config = dict(
    experts_per_token=1,
    d_expert=416,
    router_score='softmax',
    normalize_top_k=False,
    init_std_router=0.0145,
    vocab_size=8192,
    tie_embeddings='early',
    train_tokens=1925000000,
    dataset='wikipedia_en',
)
Below are experts of layer 3 (counted from 0) of a mixture-of-experts language model. Rows are named router (the router's row for the expert), gate (a neuron's input weights, with its number), up (a neuron's input weights, with its number), down (a neuron's output weights, with its number) and show model dimensions 0-127. Each number is 128 + 24 x the weight over its row's rms, rounded and kept within 0 to 255. Numbers have three digits each.
After each expert's rows: "comes before" lists some tokens at least twice as common just after its tokens as in all text; "mostly gets" lists some tokens that are sent to it at least half of the time. This comes from a sample of Wikipedia text that the model never trained on. Tokens count by the router's weight.

# expert 7
router:130102073126154095129100135129094175125160131157117123131139151159123127113100100117137143129123146114090194118135136111071143121122148127099102114152093112153153186086145151138148100109125127109139148142097110128135151169164200166144138176127142133151150147120124131129162157135145136163166149136123137088138115095098092107137122134109108164164145141151162110095128144145142120134119
gate8:142114156144089162099128154135135118121144157082146163132164135133101137127162131119067111148116109136133097109154137139119108137107120082148127192127141162134111115110094133197094136144149154146074171141163128144104156081138083094092127121120144165138156159144144137139095135137100145108123133133095094145148111131122120152137128122126115120133109140100099165114127113123123143131078
up8:164108138115111110106104081131087139099180168120135160139136133142156141116117128155161190138137146137146114147084178146173146166178141118130113125166152097130108172132114152126118132175055150134129125149115157132157135131124141146097141101101147133110162134127171112104121161114108109117132162103141167131112103099068076112145151087147102162124154154155123102125150113108135070126137
down8:144131113140129109104158136162130116135162107179116129165192104164154139108120117098121145106146159139129126149065094116096111152147093119100131119123133108130126117108120169143149134150106130121139138110145111092146127129100136140174105168138107134155144113113166108128144139152127120102140158110159128095131152139123156147075156091147118124166137132117135146133114142133102140132151
comes before: " |", " was", "–", " is", ";", "°"
mostly gets: " Michael", " Brian", " winter", " summer", "It", " journal"

# expert 12
router:099153156128164157137169077150123093098123120123105150106156120101120184122129156104125119155137113086108156123148142104122150139147127123172135119152132123139113145156080096134146163140112120148092109102129105153176130155124150120118151084169128107130127095070091154120102167147067147107107113079127149143076131098169115100107140116176162140108147165117150171145115113155138111098098
gate8:086112084101104144164126119127092115127108138143142149142122140140132088122178165162159116089135084141129113158142095097167157171124125124102092100144142125118120077105178134145143126061136136126129119111133181120082160115152100114088095110079118159167110138141133109101101129104121122165128137125111169150148098111099100126137127143140123141159114138137113120167127135095150126126150
up8:118163131162123117106122132118143105170109103171108145189134179143117141104130123166152139051182058127136115142163127125118143153086076113144147113130128136143155115139131152128178111165096149126108152123117116099100140142197126118145089097104140175112107113131112093112156110094101100165151123105120129135134151113130138116152121154124096133131102132137113089171179130099127124094106
down8:106137114167171105133153140134108106110121174125148115157116127133144140146164156100108108115103147098145096137150150093091084126104109110114155147139115127102113088064137136146096148183170106108132103136117116099103095100122124131138168139139150104096100139072132137132137122120148137146111132099146126121159101109117142151191119085141164145116135130185137143144123117097130100101115
comes before: ",", ".", " of", " and", " in", " were"
mostly gets: "ins", "ters", " life", "ants", " members", "ards"

# expert 27
router:114146151132100151067113152146098104124131149144114122169137134126087148134144111181100130113138132119111173145122113143130124128094122117103126131084108162131161107117160116107120123112088088173138165157143145143146148113147141110143111135145127122125130102136148123176138134160071134117127114160113102193147117146159099089109129086113116105123120123100168130122132117090158162104111
gate8:052118145101095099122092124099118097155130108174076096162095122184156108134193110102101166130105101123121128129117154143101176122108117113160138113123124132124095140140118121130117131131133105100091132088135148161145097136102153151128114107114143161108156092109149121155112167106140110168102137126091146145095136109179135122080153100129176121132121177108101115102116161139118129152134
up8:102072106155084100100123126140137147138180115132150094146098143110166111149114120129145146145124121112114113112108131118171135104108146143129144126119153131120129162147140149108123141160121122157156139135106133166108114163151151096177110157118128165136103110110125144167139145157122154142151157138157064128141179159119127116155102126116126153085161140168129132142132128127150105107101
down8:159129170151137080127116094100106153134118107127120102143076096153153155108171178141124123133147105142136136143120097086111125175104111128113126135164149163155092165135116157139100117124146130099136126100114134109106097110105102148172133149090136112149184096115179096123123111114132152133154139159083119142140106117132145145105114094134118131133128105084140124147135125137134149159152
comes before: ":", "=", "-", " zone", " code", " by"
mostly gets: " Coordinates", " Clade", " Binomial", " Height", " Synonyms", " Length"

# expert 30
router:124154130112139098130119113089121153142122193096132104097138133146115105094170128111126150148105103181182126114148098113160111170118118128147152131167121118090113171150165140109176128114140102097112159119098142104121156157123121134148118141126104144131099101104137126120138139147087105162163123085115114149128103151154137131137148120139129137169131141152091124127154125117115118100136
gate8:100159122122112144109117112158107118077093136136139093155140077161089155156117084173078112143155137054130123136123187137204121127120130162116107138167139114172150126114148104140109129172115144139113140136136117138129136137095121144157134104118144123115104115152117109123106174133102154142131126139115145126096091147139159106125153131145122134173122127102113128123133124125127140141158
up8:129150132088151117132126163126082120129163136140104141125141061139126141148127158167133108136158121114154132181138141133093156155123100125076147130074109114106121098136117152123141118124134105139085140122129143150142117118141174112139122143084135162128077124143164125086116128130135074138122148141116164139148141169134132151132178131141121127126143154130133105105157116087147127116123
down8:148141155155154065136141099114137130151180142141151143153112150163148109131093161119133162123143077120086159137141150172127130109102132117088142119102144126113126154107079107151136146117145163111087145159145120120057143105132134099128108143130083145133113119142133105151118151123099124160113146137155132097110123152132094176153110130113097127127123115172106106149147134130184153117087
comes before: " |", ")", "I", "R", "O", "L"
mostly gets: " South", " SR", " North", " Northern", " Southern", " USA"

# expert 22
router:125098144146136122152119145148105136177118102135115134162131120118133136134118126138107110133089157105166087154152115132097103139087111102116105157170111160146146090142135138088089148123147152139090149076100097172109135157098103109098090108125175126135140140171161123132144150156157107131150148130100132147128131139099143135105142116083108122131073126096135110117108100111153098090084
gate8:130146142139125097124169154105130119101119104120104103130154172128108130102127167090165095134141145116101115082136103095114134102145162132119178114115137137133112131075100110156154154147152110127133152159123104132112155098151120123144109137163119163131133131141133140123126073087151179120139126171104096139149153134149138126127126158103115103157167156118099126117122158121078112145115
up8:162135111138103148092065110145154152091114172172146134126119154132136083145121128183127150111158082145142160159116139132146102105116091143124113122135122102110155176135131193160123103131136111096136109085143126114131148142094151080124142134134139133095131095081123129111156139137114153151114108105143110145091151094116114128121124091129141137125083106133173126152184131126124151134135
down8:091130160108121114097118172135109125178117119099103126128121115097156104127139159089123117114092128178155144140154146149127109140137094141150127139125132188140147103125121093168115133152157165110127113133124122133072112115109127091126132127145164136081097128102133126103100106122125133149116165079124132108131093141110171099171138089143080096106112135153142139133123166092124141138110
comes before: " the", " a", " his", " their", " an", " its"
mostly gets: " on", " about", " On", " during", " along", "On"